python train.py --n_layer=12 --d_model=160 --n_experts=48 --experts_per_token=4 --d_expert=64 --d_shared_expert=0 --activation="gelu" --moe_layers=[0, 1, 2, 3, 4, 5, 6, 7, 8, 9, 10, 11] --n_empty_slots=12 --router_score="sigmoid" --normalize_top_k=true --routed_scale=2.5 --balance_loss=0.00329 --balance_bias=false --init_std_router=0.0187 --lr_router=0.00085 --vocab_size=14835 --norm="rmsnorm" --norm_eps=1e-05 --tie_embeddings="early" --optimizer="muon_variant" --lr=0.0112 --beta1=0.93 --grad_clip=2.0 --batch_tokens=[65536, 131072] --seq_len=768 --train_tokens=426300000 --steps=4512 --dataset="wikipedia_en"
Below are experts of layer 2 (counted from 0) of a mixture-of-experts language model. Rows are named up (a neuron's input weights, with its number) and show model dimensions 0-39. Each number is 500 + 40 x the weight over its row's rms, rounded and kept within 0 to 999. Numbers have three digits each.
Before each expert's rows: a language model's description of what the expert responds to; "gets" lists some tokens that make up at least twice as much of what it gets as of all text. This comes from a sample of Wikipedia text that the model never trained on. Tokens count by the router's weight.

# expert 3
List-separating punctuation
gets: ",", ";", " and", ":", "),", ");"
up0:551494488482521500543480505425469485526518456536563486482449474540564507444492482584494510501464519444481504511501430415
up1:537494447502482525508516473488491447551464489441494479468527582528605518493470475438526465517502485529479507467538512459
up2:451503528461476547481433476523520489429491570554531448503461481532558488486479469481414566527492493427515459522431438473
up3:490603438445547507477458527532515518455521588403458461476518539511519513501456491565459471450524486489514479441493486472
up4:476496509404455515497476437494521534546454482575495517518467517426592438560526522483443515546543564494565512579460536517
up5:449502571530529595520489475464503560440515464491478436515517586521590488501551455502518511499477492494537507535434421523
up6:515531528540437479415467451463506498528500511471495507530523506511506532505513509502517518550529575467471517505593563496
up7:559512519470552495525480448472495487514459518473462535464487506503561567454441501571468415526497522511505512514531408494
up8:468546481505545457534442447472553518584581499535557483476503474461465535532479486483508427519474494559504520438475487522
up9:520480441477514461570481517457525537582486533521431449487501391535495482558459482486493488446517451430502461539443480448
up10:489553518501442511485492417506476496556555495450501561461485585519483511493514554525563522505482476460531521568514474476
up11:504539491440564499497511510489515488559505541505448498524535499462554503503417563594516485526530505450506470543547490503
up12:515505518569494475448528446490507540517443450400537520565513477429437475420461553514449453447414417510500457496535552464
up13:497534514460495499500482509458586482476509485461478588507526524559521547498538478497574480483586529489575540472550487504
up14:522564473539490493534477412459526564476520443506460488563510489482538519479477593528584459458524501503473505437459516452
up15:470467509533518493537488468393547507501465494452559489466521419496548510475454548529448433508470477522453488435485527450
up16:474536471485469554529517477532493500521470505480470480478508554478521511454451535449545465500512492577536495452511509440
up17:524529489437527455513464454530533442532554569446564483535483473455537526446520571466478524510510481544473528474569555505
up18:462518542456572514510518439534536592470474532468451420544516472443501513505432550511530459492469438530491590476478531476
up19:504665494577528400544502473506526561514471512456510491486516503561522533553603429501486502417512479515488509510472512506
up20:479527486456483491534476426502536467526534544478489533496498597540455514547432479448493487504458470497400545488435439531
up21:538494430478523484417466442495575500499504476471480531545437509422437446580461516493439507545494469503469506516441506480
up22:525458525509510595504539492489550594508476505472529496536537536514502551382456528503485484413491548565487552372596503503
up23:476511533477565516549586546445536486496515541506472476552451498491530505479527496553498450507533496513478461465481458482
up24:501456471434458513525465518474511475548478539572481532452518558539537479487550503476526457519535464461462501530534489464
up25:469467431464540382480455490496517462486479516473505529518487530458486577516529521496508450471576508468519493520448564479
up26:463509493480510423559514458579476505516484537536518472461530528505539542469465550485561405541538548482517484491439456495
up27:585502425423525456493471497473536543517488508532582404455544496524503560493522487450582524529491482507520466512552499535
up28:475566551545512464535613541525516493532532550463427616557448546503446502504534517529455571466475468517455414507508420441
up29:466536503524473542441466553499520561456492558444483494488540421411468506491513478514582469473514445538566522449539509548
up30:494591576423502487510548489536565559484495577513508481439463536466435531460440573496473534569588454557520516500418482540
up31:504546546555537521578558477519531554501448555501479473507461520456572547491497588525465514500497485556461581477549500461
up32:485517467507471504549504525483587508470488567503524517500455527480497511521409505536488499559538441524496511463525511593
up33:577526468524559506468501532538603539565464448479520483462547565515554506505452493507592522492444514432478522445586486507
up34:509525532515540495535483502553542543549502540527505530498458553550484497505480474470503567424541488528492457540460496545
up35:552540502438518526478536548475536458540451504531532470478497578529569427503536497542454513509499479460402507549468538497
up36:472521445462573487461578410529537495448533449429540521520500506440438533464541506527562438526520493515479447533552505490
up37:507531414511492489533513469545510573504491506496476530493507474471528526464412460596532452484486428490430457467469498471
up38:551506444451488546480488450467550516507444463493521527483490529492542500494533444449552471564485446480442533457478546455
up39:462544519554507498572505471520514539542489533468446450543475513536492479472515447563505535487441476501413496468446547473
up40:544518533467471508532519517548509542521485526498548499459477485500528554540479559528503486505471502572542580466457432502
up41:469515513442512575441506503594534470495546572508448470442489519471528490451552467492610480539477440444538566468543432490
up42:519530476530497481546586461447472577502482614531479477544535481501564494483545535552542550564454510556454493482443527490
up43:530581524464476513547510540522493525534522502590480433463464505488504489553493478511458512555474562537488484472469508505
up44:532481553469524506524525512455558475425542416567506508511499539588498575489448481393515515510481520495411468466490503520
up45:482531479557569501451448519442549472519458520528547502594515431466541520512492563506518450585562445466461524457534596481
up46:496542524494476561556543491431519467529591492629521503508512534455502458442493503465487521399526492490545560504485451533

# expert 13
Al- starts, section marks
gets: "\n", "==", "-", " Al", " al", " =="
up8:544520481439495520493495411517453527459473548476461506478532469544458509513506523477490402550564447506529474515432521470
up9:598485533505467506483476475451534513452512464502517567484558451495446526544450465505547440485450534502483493562534457481
up10:492459534519486524437510523513515475605515449530463515465476516520529552573524450503542495511600538481502520550503500508
up11:497522505461526508456482522504483493521500467524436449460499522519575498470481573457546396514497468540471550519549493511
up12:534546426494525438515606458442465496536516513531519531487510527538490574491508461485595489534536451474517513513540519496
up13:538589506494476480554493447509535478528535422523483575476509483488584493559496469492468500531547533461507520498556467513
up14:505576475509570573477494492508567523471453419466522546464508488527465578467557455488508528464477492478494464493347508423
up15:552494505424404516498474500512562527454472494515521442446531472570561584506520535465488489479459425469493513493460493428
up16:513550531450525531545484550484555543481484509545515523555546498471558511487467538502477487499463460453527497464545491523
up17:546521504478559513505503459518549520479483521509473486480447489468491532544515517443598517574588463492476484521614511569
up18:485557567506443464540535498552461528505444516539483598440508499421524511492472553454498482516530488452461433557580536470
up19:522488492475474558447577426496507515538508488452520530417508543490515587482497503478500529555504464533465417521525488512
up20:567499485469465540439535436483491562551539478504524467443510538572482489513503484505508536483498474493482432459494516447
up21:541508575499547435549572464514528544504521495529509519517452581484532490494438463430568519511540470524462494447510501558
up22:517507527431578446419515467500523531507544455548446539482390514459567547518465514600574559475587481460472535515486422560
up23:555500482538500539453502530436528520497500449443464458481512454468594550471493494523554487511506554592539583446419531511
up24:529473436489503434529520429502471511533532495517447525509549499474512473546481528518485501428519508391508538457554550557
up25:564557479426469520462481505522509495547541538460458519516510517466543475547498542509519559594553475499585552512522526429
up26:484548425478473551543478515402520471543430478473549423520507451528544527469436582535495515473463410529496501468473532406
up27:488454562500525513569437535522480487506569466494500468527618511500571533493597502487486515537508469469557501475470489515
up28:458463481451485509534520527450548474474532529507538482483559463428531486493447539467499509535566553423503526505459499532
up29:548498493494533551486509518463572515563580437529428560517484513552472499484459477497537467474548505523438519483524483465
up30:558522514440510514541531479529483524498440491454522539425504508484528576487510432494475520494467505432471468560506516472
up31:534506456561505459601525541472514495427514504476539518537546395451482530493583478460527437507505480531462475477466498567
up32:506487554526499501512497533537473548528497512505446491526497504534473499475455537518556465506501481453456493515480542530
up33:524560476454446466531512531594491546526506535524474512534563502415458566495428470499476498442484481529500543465512559488
up34:489563469480547535466555505571497459532443484518477485503491485507519506569422511515482491454600445441499503463511512523
up35:538477475493522508518505532508575489549516507561462470555441523478482543498469469540500485481430421450476509541571438478
up36:576504533500439517466502515448512463508573395459527524559485550462520527535451495537542488521451511471456496508525530508
up37:459512535451555541524480487517503548505504486483459490508556512462449545416519492462475450466446526533555510499495536445
up38:493462512499545489548514463511510487522544444542505541496561537528479490473436517527411607459539459468462472589496568530
up39:539535416498535471554516484533559497557465436502585568473553511419502472456539548500470429494489497534526568458473491509
up40:454570496494492548549519496482539563524455405561490503530473460482415491536501476447503470567546498470488559480563446501
up41:444577491540485493483482459495572526530497487499600481477567536448513440543458489432511555530507549513421537504491471490
up42:613478525469551482588467539578545508527509502545484521496437446429480520511520523489534536513482521422492500498507543462
up43:526510499446494508507480466479505537504438561510467548576482543544535543529539485421512504542474535539545470524540555584
up44:494501544512454472540465500537480545518505554540466451467425472511488586519382460539443463507527474494481493563562466478
up45:538537481472499402458509485513437588423433509474554529480530511449560551505549529496502484556520526454537444474365529529
up46:553567492491500454513501476532587510499487509491506540534463493533552484479519501504437444534504521462468585531573471466
up47:562521461439423498480512530500530500509454430594543529534513506516533454566507489523508496497531507529502477522483491574
up48:514476465456483500541471448507555542506544445501457498452551531524541546433520535574447485461487561474544499462511510467
up49:477527483417494580522455552513536467496462523555475520462517486509440513493433522474494459436563494487526421450537500492
up50:549454520553425550418523528554490494501495428489471503461513540495460558469472531509502505551511452563500538480548450431
up51:578515505463493422556478465493481543531517504547515472492533408535499570506387508534527500497514529495538464473556487511
up52:530527493467517564567507440475502522556470471541471461435523504550596470560524517511466429406581463499446459439518501545
up53:510497500488468471473564423549494505492516486476468513419520516519541536517495567483514456449503449497489485531451552511
up54:480508477462519529529482487499594469551470522466554532516522436528508512416580477449491445576501538456484490490489457450

# expert 6
Capitals and hyphens in names
gets: "-", " \"", "–", " B", "k", " L"
up8:569570501493477577489529509491513522538514576449512470501483534508465524475445520610508520465478436480490533511464549450
up9:599490474495463511465448473503496492500480436557493547482498503524541510509538442516547488506529537522487483521483410495
up10:578527517479517469542537459541498523524458486474481495482495545478486503434469464532457517559366545552613478516514531481
up11:505501426444475467513461464464471520520429509544473452510500484522507406411487531540516506512440531539457483534487488510
up12:521476523489486430501472401512463497521514496472524473495497482543561533570543557501472550556499462472449459564446441491
up13:515529489528450427446536417544519466500461530451467544507481538499493482537578513484464506523548476470530493441528473474
up14:500506540432538561472559536499546529560506543515472505510475508424500430510528566472450420489479448524518524546545562461
up15:578605495520488544476558455522549507508560562522458461469468469525502503522472496499501529519519496499519554458464476449
up16:552460584508524497496605434511492515495500455482465502528474490564516459544482469454544430499524528595508534542487449517
up17:470502466526513476465458470491522511445461483498457489507435528466527589599482510506449520495482490439489530458517457407
up18:479495398525546532561504394437524530419518584480452482502518539467524502485476431491474489476524493525566496473540452487
up19:570456508510493539470470497495537504449467462526538526514475468433551424499431488524472408497483491463538478539555404489
up20:484503430543479464487574486412516506512504530448443497542581518452483489502438525416497489518527545490435526513553543464
up21:456504485545483594436575445483498441477534537502475561536457480440493527544493419471484493478530494540547519494532484505
up22:511516561520513402556473453474540600530455495461517579478470523578506511462538498419468474516458420478499469457561495516
up23:541508485504522536429522510531514438438534523525527457434457473494527515493552507531401527484434580431482561450569484452
up24:487480523522473536559491519490483490465426524427427472568492478492475484415474544557498510523468433547506468456513512431
up25:504450485503464462485484426534505490513501522542569495476501519557530488482518493452529483509468525476516494501474561510
up26:482485601515510492547515586464508549482548499520450486526528531437463500426493559513489450476516482492535517524508522531
up27:506544484537493522619543506516538533547576473550380477487458532480495450503497452521407493508497470507551484471492458475
up28:525504476558484456452545402491450559491424489456511504481524599489558491467443477509490499485483524410507472542499466540
up29:468483495534469511532532438473551572452454570451488447546477534510468539468530520433523524495550412513508495436525480556
up30:468511410501499441471467537514540521523445524464504432424485581535466510522509482510418523495533435456509550479483545470
up31:542511478569477433506524526511527599460479528512512452571535491443558445533497479507482461518416480442525560500478510436
up32:458527479506434553515455431512506488477484500469500534481550479443557509471460520450497511486514517512486545449482473478
up33:495514540469509431461564536496485492515504501540530508470511497517561471452530543469440464545526483558466510509554528476
up34:490487513500488567514533511540538472447449480534509497581464471482529558544532534465552503533562499500468539480486533495
up35:460520574442451541455503503469461540583556531566512438449556488483478526462437507551420472530517466502466469467513534504
up36:537521562547538508436559423489512479476438515513514540465481502581586569468445446481493445513568479573485493538531458423
up37:519577556407468502533516467535462492480483497531483548550464508498587512541451519523466456451457453513549557516518525427
up38:523513516461500528532466470588489480503526508525475480510416498490550498503518463450453469480396450521516544548494595535
up39:474504376503485485490479444489534515421438476562460490531478489552549518532493507545475506490457541487512434536602467534
up40:529537435550479478484495477521507464504424514489534394550482454542451486552439510479519514562510484549497496469588482521
up41:538497532452498482488433497538548490501536509526483527527507539520560541620464575524451489497486455512540514505538504500
up42:539486489471439547483482513524503518487476522458476496554522542546551515463558437508520502565495454505498512469513509493
up43:460506509552523463576464477510585569541523537419433466496464486485487540504562480497565456498529507547468471531512466537
up44:538525481438487443482499489499551466564531426456471499437533413525525482502499425490467493524555511414528551508516400517
up45:591548497483487477531570475485525453466481530505509535478414499448572527512560473489530480526545520530525508566475508560
up46:506532500533492457472602458529529432486449519473499538548477474518488500495601498469492531436508438507488509497568519464
up47:581503534491568486511476495532502511518511441532530508511472511430462447514357513537468556479500485487531575552460511465
up48:529453463536448519530504459478534605461532501460457433539532535495507562462527455452517458487498468467523581554468439479
up49:549538494506491499453494428564518508553476493477470578574523495497499528522456476456481459485481483492434520481466486491
up50:509563482515489405509544465569549450523595469529514499562524560516535459529549479530475473528441563507529454517505458480
up51:555503444523556500470479472526494520485535519526507495542527539535510534473465576518484467456463530539458484585456504526
up52:469433450492473513512543432508488465528546496545446523473506430528496521484484467482519433450515521532472502480450515548
up53:434541504435456565551512496462498569485457543576517535501506501566453496503419576444511480442512476539536515460445506523
up54:508485536453556506538508440553517501468481429546508463487495482458547527538413489478427502494471490401496513513447458531

# expert 45
Conjunctions and auxiliaries
gets: " and", " was", " is", " were", " are", " or"
up8:511482496475548414434546480514482462494515561493415469501494506489530603502483467494492544417444532515458466532485465520
up9:505479485494538512447478462475427525510441499485495533501453471529492452458558522435430438574548502473544512521438524520
up10:501442522624520530447518446507508530455471513534462474474501475447537414488517458495557540518595489510544533494477484530
up11:559530528529544550445524466524492477516523468540528518471464571464531545519516512508548552495506505438443560479464495571
up12:448466479553533517437523513504476529551424398533500528571548467500573443526535483485466580441473514526477465529535508527
up13:520532437508486497477585462518430479504519552536477504493517495549584551526506394499507476453507516508497495483476461491
up14:529550487503482500504495441500567416543463494524518525551459495500466452469550482529505406512558466502565517518484497486
up15:497458476484500497483528558570516536555570481447434468528594467553537498533474473444503502431494471513525513479451588538
up16:520477471387468524559467504509503446559505547501563521444521502506461508531395451479480425447478514505459523470576531520
up17:518537442433543452515500416450542420533488469453478538467411504502502490573470558549429535516546431493454551436549571517
up18:526585429483470424471500496451520514453589460503541500512490534506518486505529469527467521546522457503465512511514501430
up19:531484539427473554587561462513492463506461490576533488476494460422518506515514468465524461551496588494520516484427510527
up20:477469492539472497462490465531453472503448558486512509487520430486497491515435500525517445494505517513508516591574500519
up21:513559468517440484523607517471475535492516547565516532443527462534527506506500485540515518503502499463484494437572511492
up22:517521470533544517478498515493516462577462495449466456516499498434488517481497539559492488493530539490421548547453490474
up23:531486518486400440549487528470507550467477519474432547462533504545496527523485495533574511530497501496497435516506527508
up24:490511504463423534464471471453460504504499478538493507462499492476520525520461462531521483489509543461473512547531513519
up25:507454474501494474594559458461499512507481493538533473510553495591445518485512416546462475553549582479485497557500458512
up26:512546504552446579449529422522480457516495468531494448510495545495458548487460414503477450526572526494503527440451468518
up27:506548506511446489556458470557575458492462458457480443518454488479538566562543488522529454518476469502481531469505510507
up28:484511442521441512526547516454493580477474483447506523594543575490549515583498554497500540482393507554451513499500500457
up29:531545552514538508442483511529525506495408396505511485500488567540523550572553500540547456522487526483479529490503509472
up30:541576436491507535464473516494497540487457482449501442514571460513484565429505420490494440473504473496474542453504494478
up31:480483501547538585469518442471504448437519496561502525455561508538475562498510522532490487589514567532439497485447469452
up32:503556514540462473530451471452527548488517433514496565562539526573537488544428487516511539471500517430480551504514558514
up33:543529399480485511484574510472526430499477423496547462495439519478543464484492462519501514561461480452486474544520470538
up34:545513477517533459494483506471503577579542488457563605552476473515509496538465498478469556576421486515538483501557486556
up35:537490511438496542474526492541528508438503430548504531483521493492517481533523425420528509546507481489443532485361553526
up36:463495505492426474489456476540497569595551486424422551486530494500571493405498499455461460542559514458461509479451541476
up37:482508496508447566503481495473597515513482437572477521513528512534543501558469514518467492488494584495564524467469528533
up38:482518520477510474627547488437593614549478565459541487507510562569452467533494517482515475523438517471497445505512530455
up39:409521483390529474536565510482647570571409564481546472504516522495477561510439574558469528527488448534505503495419527508
up40:479557516435560504484445447522462536488496454572559539475517515397564498529496482557561546502455463450557543451452450478
up41:532448540504433486520498431515462548431471495579453473564524485469503457429487447497510462424450414488508476393496527548
up42:457470443508518487526574468530529423518481478544467480467521481551533494532468501487536487464555413459497556463510572542
up43:543500478449445611516485519522524538591500440471472541483569578586528469498540520493539478496511529551520533519443527479
up44:536491452476546470495495456454518548517541460552468457534455578434566508484438474517528462475462482506485562524451617436
up45:505476550469404510548544428501489528491572501514514506530507550418428430485462544442493536523462455543469538469520492556
up46:479476535437486534463500524510514532433470526531505488555557433603489463525503506463598447509593476421548409530548505497
up47:577582573485494480521465530474564510472499589487518480549463561529527522480493555480513515459549452459512588463520534446
up48:460544537469515574574478493437572520543583490456573461479562547503483541465524479455523526539564521514488450468488461504
up49:542482475456563478534515522496519486556499419441456489521573492434495541443476402532510510506520514460475446449523457491
up50:508515437447465520482497439427518568524504449492455518476541551520497448472486404512498475511500424528516531556492526488
up51:505549536492453530474502496511477515524497503521503549554515543474533517554434533495535509518413480485531514485574440464
up52:543487407487460425491480428457477434486490465458440454507476492442470500486512486539483479549530511503524411467526512442
up53:434530486560499420440491518464487575480419481515556427511536455461486501480527464542487499437459537486562542541577540517
up54:470526560561541506482447549487538456546491490479520525531546497451501541443537468564558483429587537561499570418490577541

# expert 46
Adverbs and auxiliaries
gets: " also", "ly", " not", " be", " only", " more"
up8:484550522534523545465506486509531499525516422560544516477474509511524478441446554566486497514506523429543480565504500502
up9:581497508431480557538555464507520442497531576438492548534459460548469516542512486485509487549547513501521494465429431480
up10:451473521482453490531553515508492516475522502548567446559516470481418538513488468438528488570513539585493502514500471546
up11:506498498493422486543591468498549472497474411552501565489491442519541439519436545517417531534486526499601452555533403423
up12:477395477502457463444510474526550472511443419497488513428497517479427453527510478535511514512494513438533521435475488521
up13:484466501509605506393557471470508426479439453538534564506475506510497514507456524570499448542526508519532549501453472550
up14:475449512445510525487496472489535540425492478514499486504523559539450518464483508451478559509442481455521508452476487509
up15:557505501535442496605518507472543517532482444512452427513527583465572473490497421520557535574534451478496479467422433524
up16:459529541428480521534495487553548496463525479417496501585500550473525507538537497505503497479554530561572566510551555466
up17:488488547490519533486584434507541532479502442483482446540473470467481455524438541506513502486443528508379434551436573519
up18:457458512500466517446495413443494426547494534474473488547547535498545466459403521474539445542506493604482459555522522456
up19:520504527493443525442519486520511530480562464493491551519445488442495563543464441508555472536504384527545409445529518560
up20:433554526500498497442490517534514499427490531556490433529526439493498506516427474500522488503542520516561522432507552494
up21:516476513530526509517453463548570516457509500519493571407509417464479485486554482540438521464575510500505496477430452488
up22:505561472479488513506463470603577490444439486421578549490449499488494472508558514527460494510470398451548483457567478480
up23:492527479495509454472504572502548557532478464446516492527433523493504478523491418483543475531570461413447539463417527524
up24:576537510445521559482503441520492498494483511466506596549451473466478529496569510489525484482425456488501479410516490515
up25:518466492466487526518481463543473507527540562530479478462527446505461582515488492525522552496554523410505509478498465467
up26:523552482503522463579500477477504564524534430450535461501476533499468470488456566513483544468532530618538437433492555536
up27:473517547553530537441525523588578557516491448482455532486476484491574533474593533448504493419453528482445504482495488488
up28:464528409501488569530470489543486501502507428534445519547482559392521509507470529524529472470568523552490547525524485596
up29:501477498520568541505488471492534549492521463471479471479509598515502508454507455424463534480453496432448525479484542482
up30:557484474526531538530526439543535469561529525504558553441477426418540544491490521442539533501517496426566417468433460498
up31:508432486516458497452534497520576478523556448522532531531471446436472500472497544513474531494460484520489494495539489437
up32:526482491479501511504459493459503508531482429493518468498494500464504524465500514517560546487502510490426539556472469497
up33:510510455525387557531526525449539486483528521559461503437392511513595578543533504481487565470541475498433512478487441528
up34:457509500472543573531539499528492498503509496461550522516518491483537478558449565436520538500533451538551576565561445574
up35:516499468461536452500471473528493443602526505568475496529449533440508505453545549521456494469486458513467486458479491495
up36:505518515512528533552532557491566520520449467505491493513492459566536558497387449446474474486510440475495505482546451522
up37:519553438482437518421484438542551519562512492490503441522523474503521480505474499516521539521485501528457548456484505490
up38:531522508526552508516497489578644532529459503503505555557445528447494505529504492518489508446598565490454492508510580445
up39:500521434506523520478511498566556461502494496532448536495408523508510486482443486517516439579468486570435486449492534514
up40:521544503536483482488523482494543524531511485431535472479492547533463546603524498506501495490514580475489505490500450520
up41:405513542480537559472499486492532534464475479501414513507513500505527543516464493418458441508536541482462476483557450563
up42:576522486491499531586540514508545515453558471478513450456467463533472529521420496488506447512520486552581527539495534524
up43:507604507534512445492478471585508557552542500484533484527534436433509522593503463427494404485550510520484482456566476523
up44:561506479478507537504523452495452469490471524524529490529530474583545501514555436548517442494507558463499496505505470524
up45:522514517493543499499457460484566434525575438515502509478481485496534467471484471508487452508476529452499490411493545474
up46:460498489511448499492536468400547532491507550474473466454497488500498505471478522505510508429508479586453535412485576490
up47:536523475491530476514412448462562551482379629516471564471480511449514549540515521510478478512496456447532489480458604499
up48:509497447496507490486473498549558530525512571564505552542522504490512607418497552575551554473519464567437459493508431553
up49:566506492495541447475475475488570468516504412487513492464571419443494495491500569497518480515526498438518427489409476467
up50:474540522462556483532529450414547554539545508433475505473520516490474486561496445548475511477542496549414476542469467503
up51:414473519517515568528526490495535544507478468494446483428484455427491491532486428557511485510523507498487504454436515544
up52:536488475526481614458451472509489535484514430534524504482540521479549534480514474564502493459477474432465483554426512444
up53:535498463469523569496520491480507448515536494546527488501483466541447405459471528583472473513544485519502505536441525519
up54:529535505457543561464497467531531464510492505537538516539464496506543463468528388484467413589528478514446502502467444549

# expert 44
List and infobox punctuation
gets: ":", "-", "\n", " with", " as", "it"
up0:601581514427504489495476507462491520517490482484496504502513514420508563485493454474509436572539484474488545527495488507
up1:517595494513532449509512479563438489512494497494528555487427482554496483481471477545528452525564487491466458523532528442
up2:453475554471520473519525442447525517472516582495457500560479471444502462585493490493476562440535451514455509517535526505
up3:524498445473448487478559447499497483550497522470459560483491555382468539497522502492490501512530526539529545556476478457
up4:520571552504520507478585439426537571545457476472518543552466468482501388570489520498526488417528517499534560526537543535
up5:456557501406498503489563497431541488545525519517522536529459560460466554476527532463397518489486460527506564536453557439
up6:493510447458501466535446526449530532527443555570518508442446481529505442508493485431504528544451480476469550468512407509
up7:579519482487509455536496448495560477546485488514492437513501513449492534496422556542542520472483497420507479426413470485
up8:529539453520512540489432469499495485508533523537509500523514498446509551547519511451485478445553474508467489474496415510
up9:493503516528521458471556483619508503532526487607527468523504554462494577583531486499449477517472461550553517539456541512
up10:522506432477531536470546477476565521509529483493481531466437517522512482498487484506480560492575501487516558503548408550
up11:528492536430566535484471519549544473559455554531437576482500535501513562440461448609520505533460454495505562508483489456
up12:474504474488552469498502452418555506525606452528458480518466464492564514461408455550518499517512548567478532436508556533
up13:501499457554448510453500531491511517532504457509534504483405461494512484558445408433517476510477455441473539516478543525
up14:523498467478511497441506518466508527460459501511443545513454547508486495488462529440529538449517503459476458501557521498
up15:515514402486499494437524483490511517506464485536494508476497493484471486491452434559477421544551458553517516505436577531
up16:513532437466526479522480418465515563430533402503508443518482519454501513476407485479499425534509503463466513468537576548
up17:528512423521535492527434405525551534499501508553507500578528496508489541479449516510503513490539532453463519521449523561
up18:478456478414448494470520477511516485538571404516481462540536501505512564433519470555541492431483513451509438477507573413
up19:506519549546496480482517486493539507527452417511469462573524543455563459498522522438505421542475526488455450461479473439
up20:516559493460499523567466492460523580457422488484488517521543558542514469513417539488480516568438460520536509570503539519
up21:516468497486490536520497416440479558516450536571508482451433470504471482503412509467541507440513527433467507548462527487
up22:525528502410557441492551489478519555509546574548574485447499450627526530489475469485484484560534467523484509502500503509
up23:595512498466521533520499502466516500466511487506539457526505465427449502428464550498442489504520507559489460523525483569
up24:538590496520520544497515536516545446559468447427553430473503498519497469524470436475447429389431472473487501502513502397
up25:525580467520534465506520468490564544492497457502531578561488478457570517542498542379521529543561464484537505552466530564
up26:587491510494488454498513464453506484557510437559510445509446581472526562518505377529525488519439491438501534471566492487
up27:492602515514494428519399515485550508514479497473511486510503513549472519521505496493529568514529460520570519433559522461
up28:485517442468474474530555432536477522482507508554490517483501489491525466427564497475496512517504519557487487516475543511
up29:422555506450524484567491489495572535490524490488453483507492556460558531435414457499540520514503462484604568514511537470
up30:522492531461514513492560429566485515506499464458551475495465555485501589485507500494527473468476481437518576447494501432
up31:552479510486456487448549389548458463567518441531477460542440510472508453492508466581528503442527514474426582404518537474
up32:561420507533527452509490465498504576511468481572467503545507467478541485541543509501390490494523567541457423528513539443
up33:467426470519505526496498527485492538577488533559546383513549515481468480469414461489503493482463440530528505470493504533
up34:537494522433568514453483464426510536462566487476456499583435512491506503433544470498424507499477504461453502488505563441
up35:539555495417546454406471540458455574481415505447464542521486502503500503559495515498538495467538491520494564499530556529
up36:426522458500505512484486452501470628493517493520496481474440547460604503464417442503472478506489440528520482512554509475
up37:468494510497532512482519531479499490535463443498459368497546555464443544525530476461463543472526445465449530601456456578
up38:478509481481511475504545510501479456520559429539522474474484583444536488509409492455490449548462419539537510553506451519
up39:490491522462445538436513432475487446562557509477504478506498490464479428472491476370459515492578501587454504500520531503
up40:554484439497527570408512464450530487475497453500513515483512564514536565478500467508511552519477507563489483484459501506
up41:554550523457560545461468522558505592489483475482445494439483570526485550513516455497501562466466430470541475460467553457
up42:505524548442496517493506456505594509512490556487507459490404582526477503448458507466513502539559416472463525499466465507
up43:502541500447494502462560447489573545523466496471502481551520489491503566486441449473533520505523487517449455474518469509
up44:485492406513443521485499491446577536497493568457443493524483522473461429626504476478435559508549453451458465522509528550
up45:572507568439454480492519480559561557544482450470542518562498564478544592564550448464451496530575515520461504440464476425
up46:521511546488478539492466478492482467482494520453519532507525447526504498460524458505544479428590482466485560488502490486